Below are experts of layer 5 (counted from 0) of a mixture-of-experts language model. Rows are named router (the router's row for the expert) and show model dimensions 0-223. Each number is 128 + 24 x the weight over its row's rms, rounded and kept within 0 to 255. Numbers have three digits each.
After each expert's rows: "comes before" lists some tokens at least twice as common just after its tokens as in all text. This comes from a sample of Wikipedia text that the model never trained on. Tokens count by the router's weight.

# expert 0
router:142123123135149136138123143149120156126151119114121159140159114134184129163094132185141146127133121167153181153079118126135139141065127129107116116132142113112128136117121103167095151155113117099133125112139121092136125105132123198145129148135123179117144122147141109142111161130132125140093119164140141148187103141121143099069150182128136191107146130120105130104138112104107114114118104157132088127131146126128142100102122095169174106129142165116142115134157145123118105090074128104113152101146130090075147124135127083160114159139126102131099175133149122136154179156116113134111102122133096187136143129136067157129095093130148147090116151125111117112127143124097153123123
comes before: "0", "1", "9", "8", "2", "7"

# expert 1
router:174131144127107112146127114131088113160142106081105125138138089161150157121122122141146176133134157153152119083154114097108167102102098126081143106108117076127144134126145123170087165143112115172107120103132074128157127121106119152132105119116138132157174114139122118163107120133154119121130182151119133093144137130150164103117134148103102128117113149131097151108096126152064103101135110144104113116157142123093146116100115090127166112121114154168124115126132139138093095090095141130090127143120114063124160131141108084148128150129162103177115137078143134165160179113129101159135134123103119123109135145128126141064115107104126138136077152115108100142131101116146105145148
comes before: ":", " by", " in", " to", " as", " on"

# expert 12
router:055169100152131135120121119148073154132163154123116161162170124126141134096113133099145129091142152134126122150124123163132134164132111150089111084132162133091141169122081129124081151118129143157122100138115097142110173123102149101174163161120116137103206164162122151108116136120116153114091122157129171133111130161135142058128157170114133141126128161149133142131116155128156125121172115124078142141161142129101090070125122138132122145110160094106107092133146107143180120110152120123083160146113112140113149140116103088123140154121107094138112108111148127123105160095121153119112150117115127135116127141164127134103113121135117136139112153145130133147131178136098166109118
comes before: ",", " and", " (", "'", "y", "ian"

# expert 52
router:125180119128161139144086095172133141119136109120186148112094155134121144138126117097145128077168162128096151160121136070130134136131091139106128100194133111093170153127104104116097129171096150142095112120127129143123113112098110156098149140147106142131162122123129125149128149154156137117133122132154133123131120126162140128096160135152142148171130149158138128145097112122076129123177103115123087149080138091114159133086133110119162123118158132178166135129123148127128075115088120123112139157156120151110153144135079054147164159134110112166105128120132123128093146152137116128107115121114115146124155158145147150137125089127130099133100167090113114159121139152071155121130
comes before: " the", " a", " his", " their", " its", " this"

# expert 63
router:126111146135117149097090147103140122153168139116177134189152090102112148086082128172160159095168150158160151105119100117142103106111105115102140096115149125163145141096135109148117110144134140142148110133124117108169117141114117143155126152107124110132112130124117119138129149120148111165134146118116152117168127130117118090121144145130079127121115119145123106102162080098146127111110119111105122170127164151125130074096123124152161152093153163159149145141148132151151109097138047152108125168118074160152131171143087093147142146158138125138084116116153146177108126202166105099127112148125147168114123128160095142175126119112119141134112135130125136114128132163124114105135
comes before: " a", " been", " be", " not", " the", " an"

# expert 56
router:095126130128096165156097131145084123123128131105099125138161105136184078153123126180149156095120203164127112137112115150097126167108134129137136116115144116135140113122113109150133162147110143141144119158127101116134138141123170136172138153124120167102130142166131131148088173150131167153102121151094165115135133121139136156096138157113134173129108126151126153103145131114134137092174122130103094138075119136163139085136127136192182108088123140173146163131154129147105118135092111148147117108150143118107118181120125100184150097153163125126112138126126095175117130152120124147112159121125136124106144169152094135149095108081137091122103118131102119162118117138089148132147
comes before: "0", "5", "9", "3", "4", "6"

# expert 23
router:086119140191142117103128121169116153146162143115155156131116104141137138134111169150136135125171139136130156104120121138103131157132124140123107092129140116091180133109116112136122144139136186130118137112165109079184124100109147137181144140129113142108120147112120098128094148136176140126110159172110146113135100116121120141106143126093117176167114114165108136116156149101102144104155144137120115171069146114104176085123110114141108149105107130105116114102122121131129130116071076123081137191160104134136131145126124130126138118121153116139140161117142074152092105155195148139078119112116127128084114162177103152133108120111080127092116121151108118126103140124116125128137
comes before: "1", "2", "3", "en", "source", "ac"

# expert 44
router:121174141172131149091124102145136140135147139109131135164148100111115089116127145154135139116113097125173174191106139118131151154081122120114139142137135069157114145149102116122109138138138147120115104088118082114186157090089136126141159133132127144106127122152117151169112147137133125124108134136119132120132106175102151074099102132098133153163140148134129169109114103103144137075101141124103126116149113130129120096123127159178177133115139136127124158121150112134157088087096105128100163116135132120105116116115126049161138152140127070121106095094160143110135159108159177129133102123114136152106165129140121166108102142117112149138128153123114116159108126115112197099118
comes before: ",", ")", "–", " |", ".", "),"

# expert 60
router:076171136122166113124142101154097162122112134158124125164131115166178148141085127136160133086162160115129137129101145082098113156114140132118146161141129094179102105136119122153116127116124105134110147138112128134184149131124156149136136150114127144136142130116096113117149145116110138089119168109108168119166108104128151107127162124107152139189136102087099167136140157098082165097144092165127092111106101115126138107155158074125142192130151144163121160121139144109154129111116121144133145146129120144091104123140152112129141128112108111134113119105171097160107113136129146158103139104127143133080139135167128141117144093076111145083085167168174142147140130133124126110167
comes before: " the", " a", " his", ":", " her"

# expert 21
router:144146145171130141145117152121080188142171135169130142156109068159119099125075131144148122131144126120118162171109082103107128144117094133120147090160174135107141139108155112162119112159123141140130134124147108097165165144107179166117120160162114118110137131113096089142151144110160114119129138181110142135131109120143144129120117118133135097140123118138084157122161137115094165094125113135069110148135145118115156119149187119114118147108137152173122116132151127126143153087119128121127114138184122122115129153137143118193110122163157126124118123123143127162136116171141192107124105104082150119092119098128070113135123137097125120057134114135127141109121141133148157123115
comes before: "1", " |", "0", "2", "3", "4"

# expert 32
router:110183115122157116121124103136131129118160130094165124109152112139164141138135131146128119139133136128112160165068112121138123141087131116121111106113142125147183163127090094139136135165128136174124118144112070099179134135107135151126128140127126148108128112126133116143102156140120112157117130172124126128145126144130118087126161139144105178157110130132095133098160123078137117115131093159134129135119128096102176072102134107164177121129123162169127109143126195171150124121094113128110143108157102132096147120166108085195133146109129120128100147092147152141125139128128148141136113085127137154114110109135130143102050113108142159089152121158131068126126134181108119110137
comes before: " |", "0", ".", "–", "5", "%"

# expert 45
router:139168165136158162120125132122067142135138143146170108145105085120154173160107151163112149092142159164128165181096108137123099121113099157104097127109118094158092109126103124132117146167121144142096108140129100086142139115119161132114101139146118146125148132155132153106094132153127106124081148123135102105142113125108133148107140127163126151168081115105116178125150108144092107111143057162129128142055138141128177096135148098124158139121137115147130137127127147162168118152074159115111150110136133100119140128145162135165113155149144108148134108129142098111132177117142148140101098077100140135091123132149118117128104109119141110113125158158090074159124139125145112120139
comes before: "\n", " The", " In", " He", " It", " This"

# expert 47
router:089124131143120153071126074136114125174144163131141136154121119154168135158118165118154140088144111135098162108097107128101122136139080181114176093171109098140135111139121116126140159132112151153091082165128088139167173109121131158171133140109107135109099113151138135112129161127140155132135128142079155104121105132127160135114125151088128136125141127136125115129162087129109138110161076139116122141142127122150161160098180106148162121119139127176150091137133136122105107117125104147125124129135122102080184125170090138134103116168125138145124120128143124134086123121134122125140108113153158149104147166180055142075119126119131167138113121134131114136102143184133133141131
comes before: " ", "\n", " —", " +", " −", " L"

# expert 48
router:129139157129142168132126118133096123135145128143163140127106124130141123166119153152134158067171130145145102168074090129139139152138085149128158136140140117143153138103120116134144122154112148173063133137159109110100171136100151135144151163137144159100110134144134155112091149096142098153114127173113153133134108101130134096083118177139129171177144117130134135130140095092080132132156132138107102135133113112144154140139151111159125096096131132136191101160124146131160128123085110136144119155173132141113115121129100111143168140165138136184137119112152141115084133163119174174131105124138159117098119116173119153093127147090116114138099154145140142132077109146098146159177
comes before: " ", " and", " which", " the", " but", " he"

# expert 41
router:099173126140144152102104131169126159147128162119152139157143091151160158171110137151136150113161142164132145136116083120101131157112124137088148098136162134115155152113084097128096151149093124155099124130102091106183139089115156151165149163161114168116140147131088084133107155159149133150095140142103152096157106152105142118096158161119168153153129152144094152103165123114101145077155108161101117174120132107097171091109145102159135138101131142146140110151123140164138102105110114126114135122148119104110139158152118087158128152122164083147108145109165122161128140144148157154102117108119140149099162132148108141122097135108119124116098134155122091146125146167105140112153
comes before: "1", "2", "-", "3", "6", "7"

# expert 29
router:109137131129129161114143148112122149155143143085140150156178092152140102151158179129151148110113137125195136110127107099141104185107123112132124093158150110115123172128118101122084138142127135127116116135164127104164136126101136118131097148117136118098165153124118120130133181170123115169098148183096121065147115160104126092114143121122122110128133120168135104130166123129139167133116142129082118141114153102125102124122170131117129165142105109132108078173106122123096099124115112167103124140135126104123122140141132112114132134096184094106164173071162103125119144139131156152123148084078141154126197122157106145069120122137153127115099143144116140142118129149102117139129
comes before: "s", " of", "ed", "ing", " in", "."

# expert 9
router:109182112145159134079098111165137158134131156126106145112156103155136144130134163127124141126166126171145171163140119098101108152143114146117167109101166161150141140151145124122097148132119134080119129135154109137157110100131132118113120128183108105127128136114143120134158140114144118184102135164136153065150134119110167138138142128153154180149074170135087126119149091141112150110117097133137111135102111155132160075101165117137120119140099139135141166146087150149179099142094106114063164123145093122135147173136120153124120139142132118122090123151142124161122125109138146188158088059096127141148140126106116139092115132127153144149128125150127115127149160127101116126111
comes before: ",", ".", " of", " and", " to", " in"

# expert 35
router:123121154124119175082108113129097147192144158123162149126156124122127122152137119111113123091177134165167124124128121101110122133128099142107138136143123111096188124125147127123096178140133121152148086136135124070152130124088132138136133137167116134100113139118102095167131124112143131138077148140130124091159127139126142066105126147071168136137110129114136155108128137081108148072153087165117112128080135135124176099114146106120173142116165168131164115146139125141123103129107090163122133136148131094061141123123137139159176115118149109128126162121127107128135165114137127121090101132143147150134116135161057141091131110130139120066120133169119110136126149138126131121141
comes before: "-", "|", "\n", "==", "The", "==="

# expert 46
router:092146159130137136132109140171094149151121156083111131115128142107138164151114178100171140143127117125108094157119105130131123181112156150087145136172131140163152153111091111130097169158137157125080107095113077136148127110125161149165137117120129157136166154141107108141121140181130143151096157116125120110144109203094121115112148155122151124153089104157092162125159119142133143082147133137111124162123137122124125100167142108168118141118127127092127105111115161158154144123148082128136132172181120122132137144134124118128105150110145111145111136130113078123140118121119117128122129100116135147087170169171148147129101110165129143158083171155118115134115147169133182100121
comes before: "s", "\"", ",", " (", " York", "'"

# expert 55
router:110166164160120120142105145113093151134154151121137131145176090177164157142096146120177130126179147156127101124124133102129151140122139177082123103158179133106138173149101069133101121153116134118094144149123086141144118098113137111135130136114129156143188175157127112085109137140148141161136161138143127096147132182102130072107114148086158093152126126132150153126132159109132153063116130117084123154122095112130142139146135128119127125125094125108123123155133133124157069131132119160112159133126124100114138148141138113114138145141161112124137120098185102106133108110131168134102146110085105117130137143136129122065102121150128138136093165153108085143108123148097146116146
comes before: " of", ",", " and", " in", ".", "s"

# expert 18
router:118107157131147140146124166134086142073146160118146131117157092181135116230117163135115145148155121144155156136110107109123152143156127156108127126117154110066128140107110116169106139144130165122117124165100085125180145115108084162121123129156114147113106105133064124139094170170125129155108152156100102129140123136148118143102139164107136117111095124120120177141147135138140136144124085135094075165105135104100116138124139109180112144106102127147158129140126132173122087105161117154127152122132136076102145133135127123106161137129139113169123167125135095120104179117111162144078092133111119140090156140126118105110140116142137147147120115137141135143137128145118142106115
comes before: "==", " ==", " |", "s", " of", ":"

# expert 37
router:119133178121166161129149132188105150142163126130137107119105106158145105131129169115136208123136127163135136130122131070118101177112118119127117142142196111119127111068118099097139147164112145131149141110187117128196133142138121109138169136121141131144161179113096144149138150163157086134083151164135100098170123129149125098121116164085169142133115100156119114134133128102134132090137131147100142124134176128105156114107135123136119142126169145146128097156118137121134120130099098154135078148170129111124143134153125130141138106126106121123068096128132147148132099123142121133107109054093149119127140125138127146137110133128124129128101115132076141138123099114112141149090
comes before: " that", " the", " to", " it", " century", "ing"

# expert 54
router:094179121132138137099106124158114144136120156111146138126151093148171164172114121128129156120160152153141139137100109112118110150119127133098146081123163115111144141128076095157055145147111142160070168124057107125189153105119134135151149152149123157104148139153109095116114132151136128144096117154123129079152108156119140107101171161130143146138132146125092149120160123117112123080153094137106114175129128114126174063122148111166152144107142157143123090141109155167147126105113104132105123120152119104121144149141133079149137157118159089142097152108173136158145126131143142124108126107133135157101139157143112141117102137112138137121080142162119119154114152158101141130145
comes before: " |", "0", "7", "8", "6", "5"

# expert 30
router:101138134160139136090113132165128158094113114159118104175116156159142134128132153119105177123145142147097131135126141125100131097110120164094157122130130125148192143154151133117108147149104127137079127154120107093134163101136131140116124182116089159111125146142119137125072126132183138118092128133134121110099146172173127101108156147104157164129095149106116162108112121145072123169134131116158117152112173118132147081141108130176128145100173106154158146156129108150150119114148141160103108131102085116124130161140100093108145141120156095162087134113160156151110126121099135163156139137096160128128175126134102166126082123078124133129130083116135128117111169169136146126127
comes before: ",", " to", " (", " by", " in", " and"

# expert 57
router:136169137118138126140145106163086120137135170125130143164151101147150163176150152145081171119145165146149132123127124136125136144116136109151144117159173152131115138143085134147119161139120158167117155129101101077170168136114160142151128150162126118070107137126060143165135162146127113148093111134123148074132115148128155126146113137124181111147136142163125150121144133082147172113138128163097122154085170121099131106123127092166145139113163123137150110133110159124152084122108118078121136108151112149161172125133143110155104162164140105104134110142147105127110146135126120154091150107153148124150142154165119108150067115110102139146095136144106140146140139154102147138170
comes before: "\n", "ter", "ic", "pos", "e", "tic"

# expert 6
router:091150126113176134078116164098123123175154130099194126159123132129133175129148120159124136121153133135178132152120125119140135146086129126111164093099140100120158145120089110144113146154121165143145106151153102107171166128101125134111178135104115136123151159160127077099099144096152150111127108137132126116145143117119151137120127148095175135165110143157140176115132118152075092071114152126119120157085094127071146113108144120165135118134134140128121144081154153131134132161148115122124130138166078112114144162160104079146109129124093112092117146145143144139076115138117129093141163121106162122124122111150095134101132102109151148089102142124111106133111143140124080133158
comes before: "\n", " |", " is", " –", " (", " ="

# expert 26
router:086097166132132125088121138146105173136111147105124135110139123179134135118130130142133101134101129129172148133105110104105127152111125149103165117124116122125125162122127119124056134127095145159138096090126124137162137096133137139153123140114128132091154150129108136179100102141117126146116142118063146056130137141116150098117149150131128132159146120207090135139142091114137145136134075159123125163134119105129103052099119072148132167115107149163157107150120133139125119123110086095102131161161146118134210129122121141151115144094157093107076164139177106122153143116141131168146124133105163124156113131151146153118112144116134140111120128111118123134118167138130121109128
comes before: "s", " of", " the", "ing", "ed", " is"

# expert 33
router:130138169147160137100138109161103183169126134096141127173117135115138130157134127146112145136116093190126124153112116127056166147107067158130140144139183118123102158129091086138111103140130118104120143144149118121165133099139130132169129134119126143150136117129107108139133159154116156132108166150107153164164128145087141091115137093105150135110153136142125161124139103129136122080100137143105175133098141101108102129101101121146138111138122162144129142139074137124123123112160113113129132173115117114107129179162128090144141133125172114093086131139179135109118170142156155130096129108128106182079116166148099112114097153106146169141100130176124139141123149155130138103147
comes before: " ", " as", " in", " to", " than", " known"

# expert 38
router:108129184130169148112122161145112143134120141119155147149174119152123142133119150108179154154134130159131150133138105120132118166130088132108168120152146120128145156135096134124091136124110149140094145127132113117123098122128145122131122120127165145121162147133136077171105152138126122145119132136120119052149092159105101073133150127137129128139146149201107143134173123106100172096130095120104097138140118135151107043165147120179128127124122137103135092144167127138135122134128080154136154135150124109137150136149107065138146157167163095154120137138166096149143144104142150133139130113086135141101160139178135139083115112151162097127106159179135105115107138136099109108140
comes before: "s", " of", ",", ".", " in", " was"

# expert 2
router:114181130139151146104108115165115164134133170107170139152159099138160142201113138170138149123153130157133149153100109107086126154104120137102142096144154129102153148115082102143080142153109123146095150151106116094166143112114151141151153151151113149121141135134099110139116138149137120150104130165086147108149131154111153102111150155104157158147126146128107146107157107131104148077150091166098117175128143092120177046101143103167139130112131140155143110145127163156130084109096125118107141119134109115108151132144110069172140147120152084144109130123154122152112136131146153134114111105137137150099159136142104141119107120090127137122089138153123108153122147166093140119158
comes before: " |", "0", "–", ".", ",", "7"

# expert 14
router:137172152089148117121094099123154152139118158109153152146135109170132128116074137133140155109176141116150153145145144093094132153128137145128137097134114141121135165117089144120111135129123119158106114112159091121160121132134150113170162136126145159106133127164089136135077144155179154161135092169111142091122100113134182075107149152120164128161102151143111164135137118107072139060126133126123131168134160108131155087124150158101099128092096137140171150151176127159142105132147161122085151150105085069114127163124136121137178125138138136166113125120144123150071147155109131148107125114100104124107160159119104123123140119090095140135142120126131139118137118131116121139141
comes before: ",", ".", " of", " and", " in", " were"

# expert 25
router:096165123128144157110123119169118156144132166105155147142136107150159155186097130162136163115153154161147144147111114126084134154110122137106158101150160129112146160127102095140097145150088139154104116142099091101178146106129162144150152156151118163111133149145097104128108152147144149153096134160083146096152118157124148106102157148122142161137123133141101159110162119100100154085157094164097118162126132092115169059107141100164162148106131152155152104148115153151150097096109125139105134124146116094104150146144115101162131147134162085157092131110150128139108145144143160147111106103119137154107161146150108146122092122110135131110098142148117107149113142175089148128145
comes before: " ", "\n", " —", " \"", " The", " –"

# expert 11
router:139143156165135136108150120110111164171157115101124132135128078115147185149112139144096123125121138126138124142093105117111088139136135160117144119140127138093165134106109135160110141141135148132139096134132122133124116130118116171133146146136107215063113178147116120135152153175146162116122149189077119135130147137118156114108133133117147163157115134122112120137108110089139163091171108204124138120088138121093155086125126082119122138123120154150142117128119154143127113147113119155128125108149083130114150114128115122132130119119128089124134199127111076177103130157172106138095128143130119111081138118120064132119141112109067131130110129141125137116082141127143132110160
comes before: "1", "2", "3", " |", "4", "5"

# expert 31
router:124176127121128128144105120138089158166165178084118114107140104165148131149097184146125118106147122123145097153115115110122146138107128137097143071139141121111117139155091073091081125121084111161086101101101108141147163097137135148160116116148110186119113173142083115146163120136110144167107160184092129140163139153152118123106146152138136129153136129125098124104177119105128139082118134156099148150132150124139107108106150133132102143091135099184128119127120129141113129124140096133120129147129131091108162129120102107131111155104191093100139140109133134118161123080140121133135128120141149134106140128177095171144125153145133136104061155121141109146121129157098125099128
comes before: " |", " States", ";", " (", " medal", " Kingdom"

# expert 27
router:107128160157113125130133098157161149100174150101160157152126147153126157176137137130177158105135139107190139124109159125132104123106132145099145124124121068096148118093106124118098119123139124107102088125145136097106165136149152159154134112159130141138143166156105094147129128109128120114144128142136160141137100130114130107095170147123154157129087125107140121123139099043131140074143104155075131122136152128114192131114145097156141153125111130157145106167124167150130135111055127137106162159132137113130138140160118137148126134183118100155130143112129135121116166116135137135084148121138113142144161164138116157128146118132133143091122123152117106191072153095131147132113
comes before: " ", " \"", " •", " Total", " Born", " Country"

# expert 34
router:114120122134139117140108121140125175118119108103150136136142122125119099138109170175130159149112136152180136135127165097118141152113085151100142136142144144107116178130115148119108131133124157165084141150167113122170142122110142129153128151126134142113160165159121078142125116195142120195091133155113111128150096157107155092133100132117113158134111151181119127136186113128081119084148116138110143163161132126069136120096144094124142142129142109121144168114141145150133084134127132114131132145140132112141114108152121091131133164084148081102133137130194094108153129150147109138138137087135132163110136140128122153159141064122093133059096132159132144122130139146111161105129
comes before: " to", " of", "ly", " in", " with", " by"

# expert 13
router:125119162121129124139142157146134124112120131135098119130138113118127126113136156165159141080138130156169126105113123125108134165144100145117151113124146112081092126100111071197103130154124107152125122128144139104090106113114148122161148139149106117123137136127136098152112172146131150158114157107145159115167143137122151119090164141157114181156094159156152152113149130093094136085163125142117104168081122093101152129134166111143114156144133139102149120169119175164144157140105129137111136152135124143112112143134141099121194148155122125140084166122134080115133162160151147121060130075135145142124132123170160146126099129119137101077083164179107150114125130105126110115127
comes before: "s", "born", "S", "A", "t", "M"

# expert 42
router:133157108123145143124128097135085118147120131075159125118127096137140129126110124142144096127167107161143174120105099082120087140110092139159156112126117081094107141119082098159072157138121187115123053115127156135115126130122135145152124123122151160135119142153114127109140142107148135186071143148090140129121119137078122133122127104131109139155117140134104121082176126078104141111165120130103117152117100125140167105160111109170145121076103157158115122145107135191145120105067148151093155163145082117095121122118117096115107144108128124143156127152131139118110133117148125144119132113101117141124146112149134139108104136162124127100100149144124132149134134205126124109146
comes before: " |", ")", " (", " of", "N", "^{"

# expert 16
router:122137125174102154112083156150137099150174180156102139168143122114146152160102113150122129137118125119162114163088139144122147159122132150135133133167145139103122112116132077171116124172106161156129134102154124074121110143115159161135153157123124195121151145146117133140091116101117140181108154151097136151116130137119166124131130141089152145189115149117126110129136135059142094134144133127131091181109129090094121130132123100135150165119096155136138141136142161163174131109096132113116119201145141114127125148133133086133117119142149098123116139082120073127110150143176145132107127110128128148143144129138093114136096135085107126092103153183111105132126109132132141122134
comes before: "9", "8", "1", "2", "0", "6"

# expert 39
router:116125157160150160078135111125109142139116154124179156159136114132127151141129155123123121117123135138129107117127117108126095154113097130153122117170154080143120131104121120113121157128084128132129089124149120125128119135131165134162096117149090153125163157137096082179137175121112160139099123122104165148146109143112149149123125133136125112187119143137139122113138056126095155081139088130126112150110183082088114135116119093127160135105164121179132109126153131138116123112114120146146122163124129105099135127121094095125137151123167091162112157094151140123096122193165162125142111137112110184130143140113141165123121164132102147122153110183112114164133118164091169124184
comes before: " the", " a", " ", " his", " be", " their"

# expert 40
router:118205123128147135135098148159119160104103144079145135139164108140128164116122130166126142131155128140133154138147090133102137133095132116125144121090144115126175161105078114163066116110038158146134130178127134101128169108123114147120129139142105132118121121171066133147124121139145119187115112133082134135150110105116143080118108132132137126139156136111110143127149132117126143112156089171111110126110125116094148091139110074096115132116152120146123122146123158116146130102063065124132135090146113115142156155149108133150110117099148150138137132104155119140108134148145128138133117097115134172110162125102054151118117100141118136154094139141131103142105162134112123142152
comes before: "%", ".", "5", "4", "0", "3"

# expert 22
router:094165134124099124129115094187120145142123133116110107154156125130112123159056133147116163127148122142153124132112121135106144133122118147092139126077125128130128165135115131106102137160105107157102121139092073089144130112112083181149136171141144176094128166105126142100086106134142123129121131120123126076124103133106143093098173149153115154156119122137124170096158111114084125129162090161129117148103109127126151055113144110172117116154144115116129123134126134165140115105128113126113121106171090138105156169118140081127160143112158119124106134107177165137105132134126125129130123115123159118127131105150123119090087151142083138118097127210115132125112118178114102115134
comes before: "\n", " |", " (", ".", ",", " and"